Below are experts of layer 2 (counted from 0) of a mixture-of-experts language model. Rows are named router (the router's row for the expert), gate (a neuron's input weights, with its number), up (a neuron's input weights, with its number), down (a neuron's output weights, with its number) and show model dimensions 280-335. Each number is 128 + 32 x the weight over its row's rms, rounded and kept within 0 to 255.
Before each expert's rows: "gets" lists some tokens that make up at least twice as much of what it gets as of all text; "mostly gets" lists some tokens that are sent to it at least half of the time. This comes from a sample of Wikipedia text that the model never trained on. Tokens count by the router's weight.

# expert 30
gets: " is", " was", " be", " are", " were", " has"
mostly gets: " was", " is", " be", " are", " have", " has"
router [115 101 192 143  76  90 176 224 199  99 108 117 105  63 150  83 179 112 120  85 127 100  93 123 161  80 142 144 168  98 131 139 123 164 107 121  90 144 216 120 113 128 145 102  77 152 152  70 102 125  45 152 108 118  49 143]
gate2 [101 161 157 175 103 142 144 111 125 146 128 145  68 111 136 110 159 105  78 168 131  64 164 144  91  77 121 119 112 149 115 105 184 156 166 158 164  78 137 154 175  70  87  96  81 156 159 157  92  93 145 184 144  84 148 164]
up2 [156 111 104  83 160 126 106 124 111 108 123 118 187 152 121 157  92 147 184  88 126 188  82 142 156 168 120 141 148 112 135 130  70  97  63  97 103 198 118 107  79 160 149 162 175  91 103 109 165 186 116  81 108 165 131  76]
down2 [123 102  49  64 113 173 160 158 159 182 158 112 110 146 164 106 121  84 112  87  97 179 156 134 155 123 137 221 150  63 122 143  57 180 115 128 116 121 143 111  87 148 154 146 110 141 112  35  94 146 133 129 113 132 120 111]
gate3 [134 158 156 138 147 136 159  91  96 157  85 213 125 155 105  99 103 137 132 131 145 132 167 136  99 138 135  76 195 134 137  68 125 155 185 144 122 161 116 146 128  94 180 153 173 117 174 140 134 156 125 121  92 177 147 143]
up3 [109 150 114 157 144 124 120 150 137 146 101 155 124 127 166 168 117 107 154 124 123  83 150  98 145  92 117 187 118 116 109 130 180 121 127 148 124  79 118 143 131 120  83 121 115 130 117  92 124  78 125 138 151 113 134 153]
down3 [175 140  99 129 143 126 130 180  48 132 136 140 111 123 141 144 195 139  70  82 124 177 127 210  75 120  69  89 111 146 175 191  65 185 127  61 115 151 107 176 122 122 125  62 111 161 130 165 132 182  98 102 147  99 135 119]
gate4 [135  99 166 137 140 141 118  68 116 116 120 150 124 143 114 160 104 160 107 119 225  12  40 164 109 131 118 135 155 172  77 117 111 151 135 153 128 146  79 175 123 126 159 105 163 133 105 132 117 128 107 132  96 132 171  87]
up4 [ 97 142 154  49 147 144 111 100 129 123 156 126 171 131 108  89  86 145 117  78 126 176 119 135 161  84 154 151 126 119 111  78 117  77  90 133 130 178  78 133 154 106 158 191 150  97 123 124 110 105 108 116 114  81 119  96]
down4 [ 13  91 156 123 160  80 136 108 143 158 133  89 124 158 110 118 151 102 149 105 152  76  86 117 156 155 156 139 121  87 129 133 125  77 148 161 111  96 177 134  91 128 115  91 137 131 129  38 100 157 130 150 255 186 174 167]
gate5 [171 118 125  94 141 158 114 149  93 140 107 112 108 130  99 176 135 127 114  81 191 142 211 114 123 113  95 116 118 106  79 161 145 130 169 155 139 140  73 154 156 139 133 124 168 135 158 171 141 141 172 136 113 107 134 123]
up5 [163 107 117  92 144 171 119 149 107 146 101 110 108 150  86 176 128 134 112  67 180 155 176 119 131 107 105 118 107  90 107 164 136 104 154 157 136 160  82 129 129 134 134 121 173 148 159 162 149 127 156 113  95 129 105 123]
down5 [179 162 156 141 128 165 155 165 152 115 118 114 151 136 191 168 189 127 147 131 185  90  91 106 175 202 133 110 142 205 105 143 130 125  88 150 115 147 119 144 114  79 106 132 151 111 151 143 111 138 154 126 132 155 123 121]
gate6 [102 142 145 105 120 131 187 127 130  91 102 146 162 125 131 102  97 107 103 147 153 111 107 180  98 155 124 167 162 120 121 129  85 167 130  99 147 154 131 222 148 109 125 140 111 101 115 146 195 129 123 136 149 141 174  73]
up6 [135 132  96 197 132 120 105 145 139 137 125 105 144 134 132 128 176 143 149  78 103 166 143  85 177 131 176  74  66 121 147 143 153 118 122 175 130  78 106  28 142 129 131 107 118 139 118 138 102 126 165 132  89 112  62 172]
down6 [126 106 128 115 162 135 132 130 155 187 113 231 118 128 148 158 124 175 179 161 133 145  90 148  80 117 150 147 124 139 153 110 159 126 118  31 128 130 128  82 137 132 148 201 115  83 155 123 138 134 121 104 178 142 148 131]
gate7 [166 168  92  90 156 131 134 147  79 115 128 119 124 141 150 120  80 130 135 107 161  56 105 161  96 109 123 161 165 125 123 111 104 173 118 149 159 183 163 175  94 142 154 143 104  81 131 132 154 114 147 165 100 164 177  99]
up7 [104 168 142 166 144  89 169 190 160 160  95 153 117 147 113 167 108 144  88 140 137  97 130 105 167 119 127  65 117  90  86 134  92  91 101 157 100 193 123 130 128 205 106  99 116 182 132 120 110 103  66  72 124 124  75 133]
down7 [202 163 139 108 181  90 129 149  73 127 167 125 135 142 102 130 108 128 137 114 142  89 152 130 132  95 141  91 156 193 160 151 134 190 100 139 130 108  90 164 135 142 143  85  92  78 110 151  80  75 108 126 193 106 107 158]
gate8 [146 145 102  81 135 154 138 125 121 132  64 153 150 145 112 122 121 128 178 106 184  85  88 214 121 140 137 145 140 129 138 109  78 133 121 101 170 186 130 172 120 144 162 175 116  68 154  75 125 170 129 206 149 164 142 108]
up8 [175 155  94  86 144 135 120 132 117 102  74 164 150 111 121 109  85 116 190 103 153  92 110 189 123 132 136 128 131 139 124 100 117 151 111  68 139 194 149 163  72 160 143 169 104  81 159  58 121 142 126 147 148 118 154  87]
down8 [189 116 151 137  87  23 133 139 103  97 111  53 122 173 116 103 134 127 134  44 152 198 120 138 122 104 129  73 170 115 118 179 127 104  69 137 103 201  80 114 200 129 171 156 114 201  94  95 170 144 134 110  66 155 144 138]
gate9 [113 121 154 147 168 137 160 102 135 111 165 130 137 156 115 121  97 107 124  99 145 125  47 158  97 105 144 153 184 170  85 110 110 152 174 109 139 101 121 161 115 115 104 185 146 123 128 167 182  72 132 144 118 125 154 122]
up9 [110 164 160 176  81  77 136 156 122 136 110 121 147 115 124 154 155 119 104  95  99 125  79  99 140 153 107 105 100  69 112 127  57 112 164 183 174  89 118  63 126  82 113  99 165  86 124 216 160 125 107 142 141 162 127 169]
down9 [120 145 110 108 139 100  90 143 109 112 136 106 121 141 146  58 104 120 116 121 122 214 149 159 115 112 153  78 180 140 134  90 123 168  78  79 128 153 188 176 107 132 124 100 102 175 175  47 130 132 106 135  59 119 167 104]
gate10 [187 206 118 149 163 178 120 148 148 109 127 142 143 154 129 145  83  93 105  70 172 146  57 202 110 137 141 201 143 107 167 100 109 171 130 121 124 120  62  94 125 110  90 105 111 162  82 127  86  93 128 171 122  70 185 167]
up10 [155 144  98 129 160 194 146 159 171  99  93 147 145 153 128 135  88  70  81  91 113 166  99 177 127 150 160 194 127 147 141 104 106 165  69 141 148  85  56  48 148  92  60 117 127 122  64 137  92 116 110 190 142  86 171 140]
down10 [ 95  91  80 160  91 176 123  94 131 134 132  87 124 106  91 174 129 127 165 168 132 163 126 103 168 117  94 123 126  62  73 115 113 163 137  92 139 214 192  95 155 110 113 164 108 106  52 139 133 146 168  99 123 128  90  82]
gate11 [161 108 134 130 164 138 133 135 118  47 129 105 114 144 155 101 119 132 110 146 131 134  48 157 110 144 124 187 137 156 177  90  85 169  85 149 129 142 141 191 151 157 160 151 123 126 117 118 144 106 137 114 138 110 127 165]
up11 [146 128  83 118 131 134 153 143  97 107 157 120 123 124 117  58 134 132 114 149 161 106  81 137 145 116 123 180 112 138 185 111 111 150  84 144 137 168 163 135 162 118 238 131 103 123 166 110 137  60 160 147 159 125 126 188]
down11 [167 152 125 126  98 120 116 126  96  87 120 106 185 113 123 165 128 112 146 140 116 103  91 121  72 133 130 115 158 179  84 193 135 136 165  98 144  93 165 125 149 117 149 118 173 126 116 135 127 127 118 114 101  71 114 148]
gate12 [131 103 128 124 112 134 108 152 143 158 126 125  88  98  83 143 156 133 122  58 134 101 106 128 141 119 149  99 135  48 106 157 130 105  77 151  59 101 188 152 131 135 124 115 137 136 126  60 128 130 133 143 107  93 103 138]
up12 [138 145 127 130 137 130 163 114 112  96 131 120 181 149 176 113  91 115 133 175 122 157 144 131 117 143 111 164 128 241 164 104 115 157 157 103 203 157  61 110 121 118 155 138 111 118 129 180 126 148 114 125 155 160 159 116]
down12 [134 230 160 103  73 161 175 121 171 142  92 163 192 188 116  84 107 152 169 178 186 125 179 135 143 117 111 146 148 134 144 105 154 184 124  67  30 107 113 132 143 169 156  78  82 166 164 127 158 129 138 150 200 154 214 142]
gate13 [152 166 113  61 167 152 179 112 107  38 131 138 150 156 108 168 120 107 141  97 153 111 123 185 112 143 126 171 120 166 143 126 127 125  83  84 125 134  86 171 130  39 102 153 154  92 119 118 160  49  92 138 157 141 131 123]
up13 [146 139  75  91 132 171 164 113 105  50 132 151 152 144 139 147  93  92 154 149 157 130 135 155 115 145 151 166 134 162 146 139 105 131  36  69 134 194 151 179 104  91 118 136 157 103 145 145 163 130 128 180 149 143 134 134]
down13 [ 72  60 106 130 131  71 127 131 124 151  80 151 145 141  92 125 167 145 134  98 148 151  84 118 149 101 128 113 144 155  93 193 159 146 159 122 130 179 134 122 122 121 130 133  98  93 103 182 109 106 147 178  97 170 182 116]
gate14 [ 71 136 160 153 104 138 139 128 131  82 126 126 137 131  81  79 139 146  92 109 136  48 180 143 136 151 137 104 136 148 149 165 122 116 120 151  96  98 131 195 125 151 120 154 142 128 121 144 169 113 113 221 122 118 132 146]
up14 [ 70 125 168 169  97 122 113 137 146  87 126 120 122 111  95  84 160 131  81  88 133  49 188 134 126 149 166 106 141 126 143 175 124  99 134 175  89 116 138 204 112 147 140 135 114 146 129 141 164 113 109 183 106 115 112 161]
down14 [147 130 157 122  71 140 134 174 164  81 184 112 145 173 156 142 139 112  92 166 169  95 190 152  34 138 119 161 114 128 119 144 158 158 124  76 124 126 139 147  79 105 126 102 115 184 127  89 121 134 131 141 196  96 216 162]

# expert 57
gets: " in", " at", " Genus", " 2010", " 2002", " km"
mostly gets: " MPC", " Genus", " Label", " near", " Lemmon", " Stadium"
router [ 99 100 101 120 117  86 130 138 152 169 100 160 107 141 102  80 122 142 119 108 110 133 169  99  99 143 101 175 142 185 122 163 167  88 119 152 136 122 136 126 149 133 135 147 138  98 104 134 131 112 155 143  74 123 150 139]
gate0 [ 64 128  70 128 120 102 139  72 140 149 140 112 138 117 150  77 146  95 177 138 107 125 157 118 102 137 172  99 142 184 111 152 137 123 128 163 158 118 127 164 135  82 152 144 133 157  82 109 111 133 102 141  95 122 117 141]
up0 [187 140 188 128 149 172 119 172 102 112 119 150 127 136 116 183 102 164  89 111 140 131  98 136 151 120  86 141 119  72 152 110 109 139 129  92 101 126 135 100 115 173 112 115 126 103 161 150 147 127 135 113 158 138 140 113]
down0 [ 72 124 129 153 132 111 116 184 106 163 141 123 173 102 135 116 139 119 121 119 116  99  98  96 114 104 125 172 139 131 121 199 124 151 125 118 134 134 131 144  66 150 141 115 132 178  86  93 104 108 155 162 132 135 154 202]
gate1 [161  69  87 134 175 151 135 116  72  78 133 137 186 131 157 114 163 131  82  88 145 122  82 165  86  90 122 154 180  86 137 152  85 187 119  74 178 160  92  73  85 147 142 179 113  75 118 117 169 101 156 106 108  99 166 145]
up1 [198  99  96 147 182 151 126  47  88  97 165 173 151 139 148 105 171 160 115  84 166 147  88 176  70  74  89 156 148  92 141 120  95 197  94 107 178 162  96  70  70 162 149 158  86  85 108 112 179 137 123  98 102 146 138  99]
down1 [164 185 129 113 188 131 180 123 174 171  90  85 124 141 142 109 113  79 125 135 130 117 116  79 153  85 132 156 132  92  92  93 160 168 116 117 112 128 138 139 132  95  68 137 114 111 156  98 118 156 144 124 111 153 133  85]
gate2 [119 120  74  94 152 138 168  93  91 119 140 118 155 144  87 147 109 126  99  93 178  94 142 145 118 137 114 155 167 111 114  81 100 153  74  93 141 175 140 152 114 149 176 164 129 113 128 106 139 118  95 130 113 113 171 102]
up2 [137 113  78  98 156 134 130 121 135 112 149 129 186 144 114 157  63  86  97 120 184 128 138 170 132 152  80 148 171 114 111  88 102 160  72  97 154 152 157 162 140 148 180 165  97 132 132 106 156 155  87  81 100 124 147 112]
down2 [134 160  84  53 102  99 109 105 156 175 141 139 166 150  83 118 104 130 108 118 149  88 135  73 109 152  89 134 181 120  89 102  88  94  81 126 134 107 163 158  60 130 146 128  67 192 133 141 145 138 142 143 180 110  69 140]
gate3 [111 124  97  87 115  80 170 145 109 147 123 144 102  91 158 125 144 183 105 143 165 127 185 126 118 149  38  90 118 120 126 118 130 109 119 151  92 121 102 161 144 146 135  90 157 126 174 157 100 165 130 152 127  81 142 132]
up3 [145 125 141 167 133 188  84 118 139 111 130 109 152 151 100 132 121  80 127  93  93 128  81 131 139 109 210 175 126 136 132 149 133 150 134  97 153 138 149  96 111 109 112 165 100 121  88 108 165  89 116 111 128 166 143 125]
down3 [124 150 109 178 164 125 138 118 141 109 104 105  96  94 159 117 165 152  99 112  35 181 102 160 128  54 122 194 191 139 128 145  78 110 120 119 136 152 147 105 118 124 145 109 158 130  86 103 116 136 159  94 126 136 131 124]
gate4 [122 131 131  94 140 180 134  71  72 111 125 137 124 152 127 181 143 130  92 147 130 136  80 162 145 125  97 173 132 115 163  97  85 175 104 114 167 139  96 159 107 197 218 181 107  94 185  70 123 140 116 118 117 160 131  88]
up4 [134 127 136 114 114 170 124  72 105  98 117 145 128 159 124 156 121 115  91 149 124 151  87 147 140 135 122 170 162 138 145 109  98 192 122 102 190 123  83 165 132 194 201 147  96  77 173  67 156 141 116 137 130 131 134  92]
down4 [130 138 186 151 143  78 156 114 123 111 117 152 138 132 155 158  87 193 147 146 149 173  75 134 150 182 160 124  98 158 107 201 132 150 160  84 151 146 140 161 144 165 127 113  84  98 164 153  74 128 161 152 118 150 144 142]
gate5 [149  88 118 105 129 151  98 112 127 133 118 135 116 111 107 135 135  93  86 137 210  84  62 135 139 119 123 114 146  87 137 100 103 101 119 168 128 160  99 118  99 128 107 186  84 120 195 150 162  83  94 159 134 133 135  72]
up5 [ 89 153 124 144 128  93 163 102 106 119 126 143 133 123 137 116 150 170 159  83  54 166 190 126 128 138 113 151 118 156 127 146 142 170 126  96 127 108 187 141 148 116 152  73 196 124  69 122 108 169 171  93 114 141 137 190]
down5 [ 93 136 129 123 122 112 209 146  90 164 164  81 181 151 157 104 154 112  96 131 151 157 183 106  65 123 111 157  95 153 102 167 167 160 134 151 104 146 133 117 164 129 108 147 202 164 169 184  93 137 247 118 131 149 200 139]
gate6 [134 109 133 145 124 144 165 161  64 146 112 197 117  95 103 125 116 131 135 138 110 119  77 158 121 125 113 129 129 111 113 141 113 197 146 148 173  97 170 133 144 123 146 105 139 133 116  91  94 127 145 153 154 119 164 148]
up6 [132 133 173 146 126 117 143 177  91 150 110 177  95  68  91 140 106 141 152 141  92  94 120 135 131 136 123 121 126 143 120 132 124 190 128 138 152  99 143 140 149 107 144 122 143 149 122  83 101 122 113 138 155 139 171 153]
down6 [ 85 114 177 168 155  97 124 131 149 154 125 102 147 101 197 104 141 144 164 132  77 160  78 162 168  62  94  83  82 186 111 135 123 134 148 115 166 108 125 104 103 123  85 128 103 148 151 153 119 190 173 149 122  99 127  62]
gate7 [ 88 111 154 118 128 129 124 110 137 167  74 146  98  55 236 104  74 137 125 139 152 141 117 140 183 119 100 126 162 157 166 164 130 146 139 138 109 133 151 101 134  97 156 131 137 148 147 104  97 151 117 115 124 153 138 133]
up7 [ 69 112 162 126 113 131 113 113 152 172  83 131 101  85 216 107  91 104 151 128 147 144 124 135 181 100  96 121 162 158 159 170 133 144 138 140 109 122 153  81 133  98 160 125 135 164 122 101 111 148 138  95 141 145 139 133]
down7 [190  71 143 104 134  91 111 159 139 136 103 152 150 213  94 107 146 155 165 175 117  42 128 154 148 124 130 122 129 174 104 113 150 158 113 162  74 134 140 121 184 127 165 171 163 154 171 125 142  65 172  93 132 165 152 100]
gate8 [127 127 133  97 150 177 112 115 127 108 107 147 142 166  78 146 117  95 126  36 141 133  80 195 105 153 104 146 184  89 116 149 119 198  99  91 130 126 117 140 100 180 177 134 131 131 106 136 135 108 128 107 173 182 133  61]
up8 [131 124 169 117 115 141 202  77  97 143 144 190 121  48 191 114 140 143  49 189 143 109 121 129 106  61 120 146 134 110 119  72 135 145 118 159  79 145 116 126 118 106 106 153 104 131 158  94 137 142 131 142 102 142 151 212]
down8 [168 133 146 125 147 175 146  94 139 174 151 142 171  95 189  95 104 140  83 203 130 195 147 140 148 163 155 135 164 106 154 166 136 164 114 146 135 168 108 152 148 131 145 131 119 112 121  97 161 107 106 162  89 119 185 104]
gate9 [104 105  73 116 100 147 144 168 122 116 159 140 132 189 130  90 134 135 124  99 104 171  85  99 139 123 134 141 108 138 133 214 144 146 133 168 149  94 129 137 164 141 193 101 156 129 126 170 137 145 205 104  98  83 179 169]
up9 [162 152 190 137 170 112 123  83 131 131  98 130 122  68 143 157 125 149 143 167 162  88 170 158 120 133 138 128 158 109 125  42 109 118 105  80 125 179 123 114  80 117  69 161 109 115 139  89 130 116  50 143 152 174 100  79]
down9 [146 132 108  65 148  78 138 145 168 143 143  71 143 118 123 181 146  90 156 143 142 154 143 121 126 138 149 111 163 167  94  79 154 139 193 113 120 177  92 175 120 144 156 118 118 139 133 142 186 117  68 133 120 122  93 138]
gate10 [ 80 101  62 132 142  64 106 138 126 107 188 107 168 129 161 145 102 100 174 120  95 109 117 144  97 141 119 109 105 141  99 134 103  94 104 145  86 127  68 162 159 181 131 139 155 150 171  93 159 157 121 161 121 124 117 129]
up10 [168 141 175 103 138 181 142 108 125 137  66 129  85 142 102 118 145 138  87 128 164 140 123 105 162 118 140 142 164 120 153 111 139 166 139 117 169 152 185  88  85  76 132 125  97 102  77 160 108 113 134 102 122 122 142 119]
down10 [ 98 139 183 159 138 121 137 119 123 109 128  99 127 135  82 138 126 174 113 115 148 111 162 150  64 172  59 132 163 110 144 150 158 140 120  50 164 153 149 143  99 132 175  94 108 132 253 102  77 106  98  53 163 114 185 153]
gate11 [128 135 175 104 157 118 165  71 100 131 184 157 169 112 183 122 120 158 122 140 178 165 132 139 161 139  98 159 147 140  90  82 115 150 120 113 155 140 108 140  41 150 183 184 114 111 142  78 153 135 163 156 166 132 166 101]
up11 [170 114 166 100 174 114 134  88  66 117 189 170 160  97 210 133 107 174 126 148 157 129 123 134 185 123 131 132 150 118 127  90 112 154 104 121 184 145 107 143  63 152 195 164 100  95 128 114 162 128 155 141 152 124 150 124]
down11 [106 141 104 133 135 129 115 137  71  87  69 113 109  78 117 151 135 118 169 128  91 137 139  97 110  44 155 102 120 151 116 189 139  95 196  97  90 114 127 155 172 139 161 151 104 113 114 146 128 124  64  90 120 192 159 110]
gate12 [169 168 112 103 150 187 185  73 123 131 133 129 114 133 151 117  74 137 121  70 121 149 158 156  91  70 127 158 169 121 129 153  58 157  85 102 152 132  94 172  74 149 112 113 130 126 175 160  99  72 104 130 143 147 116  97]
up12 [ 79 140 136 121 127  88 102 136 144 112 137 110 122  88 125 117 184 179 100 218  77 183 145 117 135 186 136 100  96 140 152 104 100  85 115 109  84 130 126 104 172  71 137 147 105 141 124 103 203 145 129 137 104 163 163 128]
down12 [188  88 114 150 136 132 134 142 165 178 120 154 158  90 187 136 172 179 155 138 103 143 152 149 131  97  98 102 124 145 136 147  88  88 173 138 101 149 103 105 102  83 187 102 134  71 155 140 174  99 130 123 101 147  68 118]

# expert 54
gets: " |", ".", " de", " to", " North", " San"
mostly gets: " de", " San", " North", " De", " El", " Michael"
router [ 85 165 164 145 182  99 140 159 122 152  90  91 139 169 101  90 123 118 170 123 112 138 137 115 149 148 127 117 118 108 152 133 133 110 136 151 100 106 159 137 141 129 128 156 106 190 177 107 104  56 130 199  71 169 118 155]
gate0 [165 144 150 137 164 120 112 139 139 150 202 147 126  96 146 145  25  60  83 100 163 122 144 133 100 161 123 176 156 136 117 150  86 189 118 128 154 107 148 178  91 137 113 152 236 110 101 101 154 129 140 154 171 102 171 122]
up0 [167 141 160  92  99 131 120 145 103 167  64 105 143  43  97  82 144  69 135  92 128 154 123 164 131 155 148 125 135 142 123 132 106 190 153 130 152  52  86  98 158 100 118 110 206  91 116 114  24  87 118 133 141 124  83 155]
down0 [127 133 106 140 174 143 118 125 181 173 168 148 189 170 117 137 166 140 158 168 108  93 126 127 116 145 118 127 123 157 143 163  98 146  61 107 126 156 122 166 145 112 107  53 138 132 127 157 126 129  88 130 151  88 120  95]
gate1 [155 127   0 107 149  57 169 109 117  99 154 197 166  98 125 140  67  22 184 124  89 113 139 134 126 133 131 146 152 108  91  41  89  82 141 179 157 187  63 172 112  95 160 165 195  69 168 129 100 134 134 129 131 110 113  85]
up1 [134 118 162 101 123 126 160 158  87 143 179 121 131 101 139 110 119 154 132 135  88 112 140 151 118  89 122 151 159  99 132  99 119 156 114  34 144  77  59 131 135 208 110 124 119 104 162 135 131 157 165 113  72 117 140 124]
down1 [126  99 126 127 118 130 118 126  95 107  89 121 138  86  64 122 196 119 132 131 125 115 128 158 135 149  43 132 137 136 102 145 116 144  49 133 130 128 156 128 142 118 127  52 137 159 116 120 145 149 128 136 147 202  59 154]
gate2 [152 140 126  94 121 125 182 131 101 150  94 139 108  69 124 123 123 122 151 144 171 105 142 116 112 171  84 124 173  86 122 167 100 117  89  88 150 172  24 201  76 165 139 125 105  62  66 140 171 189 159 132 109 104  84  99]
up2 [161 121 175 136 123 111 179 158 138 102  89 118 113  99 132 112 118  78 153 115 144 138 103 134  76 146  93 154 169  84 127 219 124 124 122 102 140 144  80 188  94 145 153 149 106  49  56 145 165 173 136 161 104 110 112  96]
down2 [137 119 140 103 125 133 156 112  93 131 133  91 103 124 199 113 124  90 162 117 221 120 126 130 122  43 135 119  86 111 128 145  92 163 174 156 103 149 171 108 120 122 186 160  93 108 149 111 139 135  70 113  92 101 210  81]
gate3 [146 174 144  85 128 137 164 105 136  62 131 185  97 113 142 152  97  90 146 158  87 184  73 154  86  87 160  78 167 121 164   0 147 147 157 142 111 154 101 140 116 127 160 147  69 114   0 119 130  74  94 128 100 111 120 115]
up3 [101 102 144 134 112 153 171 192 106 100 111 184 145 162 165 148 169  98 112 173  94 114 124 126  97   9 149 163  99 166 167   0 134 106 172 147 111 114  85 157 159 107 133 127 105 127  76 141 153 107 144 110  79  90  91 166]
down3 [117 107 141 137 128 122 145 120 102 136 112 119 138 121 107 125 136 114 131 138 173 143 115 125 181 131 168  90 127 104 110 151 106 110  95 143 128 112  98  97 138 113 121 123 114 115 147 144 160 135 167 113 104  95 139 147]
gate4 [107 133  68 143 118 151 115  74 152 117 171 131 114 113 132 116  78 172 101 106 133  99  97 187 147 102 140 170 128 132 145 114 137 130 180 173  85 140 167  80 123 102 103 143 159 136 133  92 128 104 127 177  60  52 171 137]
up4 [ 96 135 102 144 120 140 117  77 133 124 158 107 111  87 152 121  82 162  86 100 142  98 117 164 139  76 136 166  99 135 147 115 150 134 185 163  92 142 173  88 133 117  92 125 158 137 112 101 105 106 118 161  44  61 190 153]
down4 [185 105 117 124 127 107 133 166 102 116  85 149 158 175  67 126 175 148 142 160 117 186  80 119 152 129 152  97  74 142 102 146 207  78  69 136 152  88 144 130 168 100 108 133 129 136 166 158 112  70  84 113 165 150  67  41]
gate5 [131 144  82 100 152 119 130 103  79  70 122 115 146 138 186 120  94  69 166 142 163 154  92 140 141 137 101 123 154 166 150  39  84 142 141 118 138 151 144 136 128 130 151 179 144 104 152 178 190 129 185 119 114 105 129 134]
up5 [126 119 169 138 108 133 129 134 146 170 127 134 108 103  85 114 169 164 103 113 123 126 151 150 104 145 144 130  95 119 101 182 170 131  93 132 107 107 126 117 109 127 132 105  99 136 118  80  38 135  46  99 135 163 133 101]
down5 [128 157 163 133 126 131 107 204 168 172 110 162 136 151 109 137 127 159 161 155 145 158 120 178 161 119 133  99 110 148 131 160 120 119 171  99 184 106 109 179 129 123 153 142 123 135  61 128 121  64 167 168  98 120 116 141]
gate6 [156 187 147 177 189  82 198 120 118 114 102 207 141 145 142 139  83 128 194 133 130 178 105 103 168  78 108 123 119 136 121 129 117 131  93  57 102 196 154 166 132 189 127 140 133 141 130 173 103 113 149 138 188 136 106 123]
up6 [141 167 141 170 179  94 199 151 144 163 126 165 128 120 138 141  95 127 172 154 135 166 127  81 171  88  98 115 107 132 112 158 136 104 106  85 108 190 176 142 152 207 116 120 130 145 159 171 104 108 148 130 160 156  81 144]
down6 [147 162  97 119 116 172  85 165  49 144 146 194  77 109 118 126 140  73 122 120 158 134  81 168 117  61 128 153 167  74  81  75 145 145 118 111  89 146 100  77 137 166  60  96  93 135 124 150 169  93 158 131 110 165 166 149]
gate7 [183 142 118 159 146 102 104 125  85 102 133 152 135 179 150  89 114 136 125  91 126 109 100 144 169 124 151 162 146 136 136 103 105 174 114 103 166 132  90 151 122 159 154 177 177 132 195 131 124  96  88 119 134 138 194  97]
up7 [ 85 125 132  81 113 155 118 110 179 134 168 140 127  59 175 162 101 129  84 153 178 141 161  97  61 176 106 139 133  96 128 185 186 105 143 145  76 147 136  83 139 142 118  80  98 154  73 114 140 161 130 149 129  94  95 155]
down7 [155 142 130 153 171  71  70 103 168 144 128  98  75 156 147 143  94 159 123 122 138 186 116 129 117 115 163 131 113 149 123 109 112  66 121 146 125 150  85 144 129  93 125 136 141 137 102 171  97 152 165 158 182 145 126 131]
gate8 [143 126 120 102 120 112 149  88  96 179 154 215 119 133 159 150 148 113  31 128 131  97  88 146 138 121 128 125 125 118 129  96 124 176 168 155 138  98 131 114 149 193  95 152  89 132 124 152 113 207 100 118 130 167 131  76]
up8 [176 121  87 129 144 104 195 116 110 148 203 197 153 117 142 133 121 104  65 124 112 107  76 149 117 128 126 169 148 112 114  98  97 194 138 119 129 149  85 153 117 207 139 199 139 110 114 164 143 151 117 173 120 168 152  67]
down8 [168  98  88 105 107  99  87 104  47  99  52 127 108  61 137 139 137 153 129 171 138 157 135 165 122 148 255 133  92 119  98 103 114 155 215 117 133 139 100 135 111 141 148 123 131  90 181 107 134 128 128  78 167 210  79 102]
gate9 [108  92 104 129 172 116 120 159  34  96 122 143 152  97 137 117 115 100  96  66 141 183 154 173  96 153 160 136 128 142 164 118 117 111 118 164 146 187  45 137  73 122 122 134 185  83 161 133 203 156 115 119  65 131 128 106]
up9 [ 79 156  81 139 100 142  77 122 147 196 192 118 112 151 112 178 184 113  99 158 123  32  96 117 130 162 156 116 147 161 129 247 108 101 179 161 130  78 143 114 102 116  91 122 163 136  63 154 116 115 133 158 144 186 110 153]
down9 [132 131 152 149 146 140  96 140 172 131 122 217 155 162   0 135  96 114 130  85 191 194 149  94 150 158  74 126 131  86 124 107 153 169 139 117 135 121 154 133 112 119 127 142 131 120 128 177 117 119 152 121 136 106 103 159]
gate10 [154 127 101 167 123 133 178  96 124 105 211 179 133 145 156 112  66 151 143  47 172  91 146 195 138 119 119 119 141 166 137  81  80 178 100  70 142 145  99 145  97 143 140 168 144  68 160 126 114 152 106 108 126 144 162  91]
up10 [102 133 130  34 144 155 108 145 209 148  49  95 124 106  89 173 192 117 164 170  93 167  95 100 165 150 124 130 107 110 109 151 181 102 130 187 115 137 139  87 160 112  83  83  83 185 146 119 143 158 156 184 149  59 141 168]
down10 [144 113 118 152 147 120 121 133  90 104 191 142 128 229 129 128 107 107 134 103 171 154 148 159  80 100 137 140 135 104 125 155 110 105 160 105 134 129  64 140  85 129 155 191 143 129 124 124 140 144 189 132 110 140 138 180]
gate11 [162 107 137  77 173  93 166 174 115 150 140 156 123 120 200 142 126 189 121 122 183 157  88 184 114 126 122 179 184 154 174  64 126 152  82 119 135 143 113 157 147 154 163 161 132  45 183 114 144 134 128 148 114  79 170  91]
up11 [168 122 150  82 196 115 202 172 114 131 174 165 133 130 188 119 144 161 131 117 178 144 106 172 125 174 112 178 167 154 169  58 119 130  79 127 137 153 103 119 138 133 156 168 152  93 178 131 138 125  95 136  92  48 145 115]
down11 [151 136 149 117 138 161 143 135 122 123  82 111 103 152  85 115 114 112 107  96 153 133 107  82 146 113  95 186 157 123 143 199 136 121 172 131  78  84 151 177 125 104 151 102  96 106 183 110 126 150 165 133 111 110 127 164]
gate12 [177 119  96 101 158 138 129 146  85  97  76 146 113 115 181 140 151  76  87 111 159 131  78 140 163 119 132 129 179 128 163 110  54 174 111 126 119 154 200 209 147 157 118 162 120  98 103 126 175 121 148 161 175 135 127  97]
up12 [114 108 160 167  59 129  50 121 191 187 163 129 130 122  74 145 145 137 154 154 109 154 140  88  77 111 136 116 106 136 101 126 168  59 174 105 143  79   0  98 108  86 113 106 170 193 152 142 131 130 131 104 119 144  96 165]
down12 [175 136 178 107  97 125 163 163 159 104  93 141  99 116 101 135 107  92 105 147 117 120 112 174 122 182 115  85 145 115 137 165  86 170 174 141 124 150  90 132  98 161  76  82 132 130 151 152 138  84 126  84 178 148 132  81]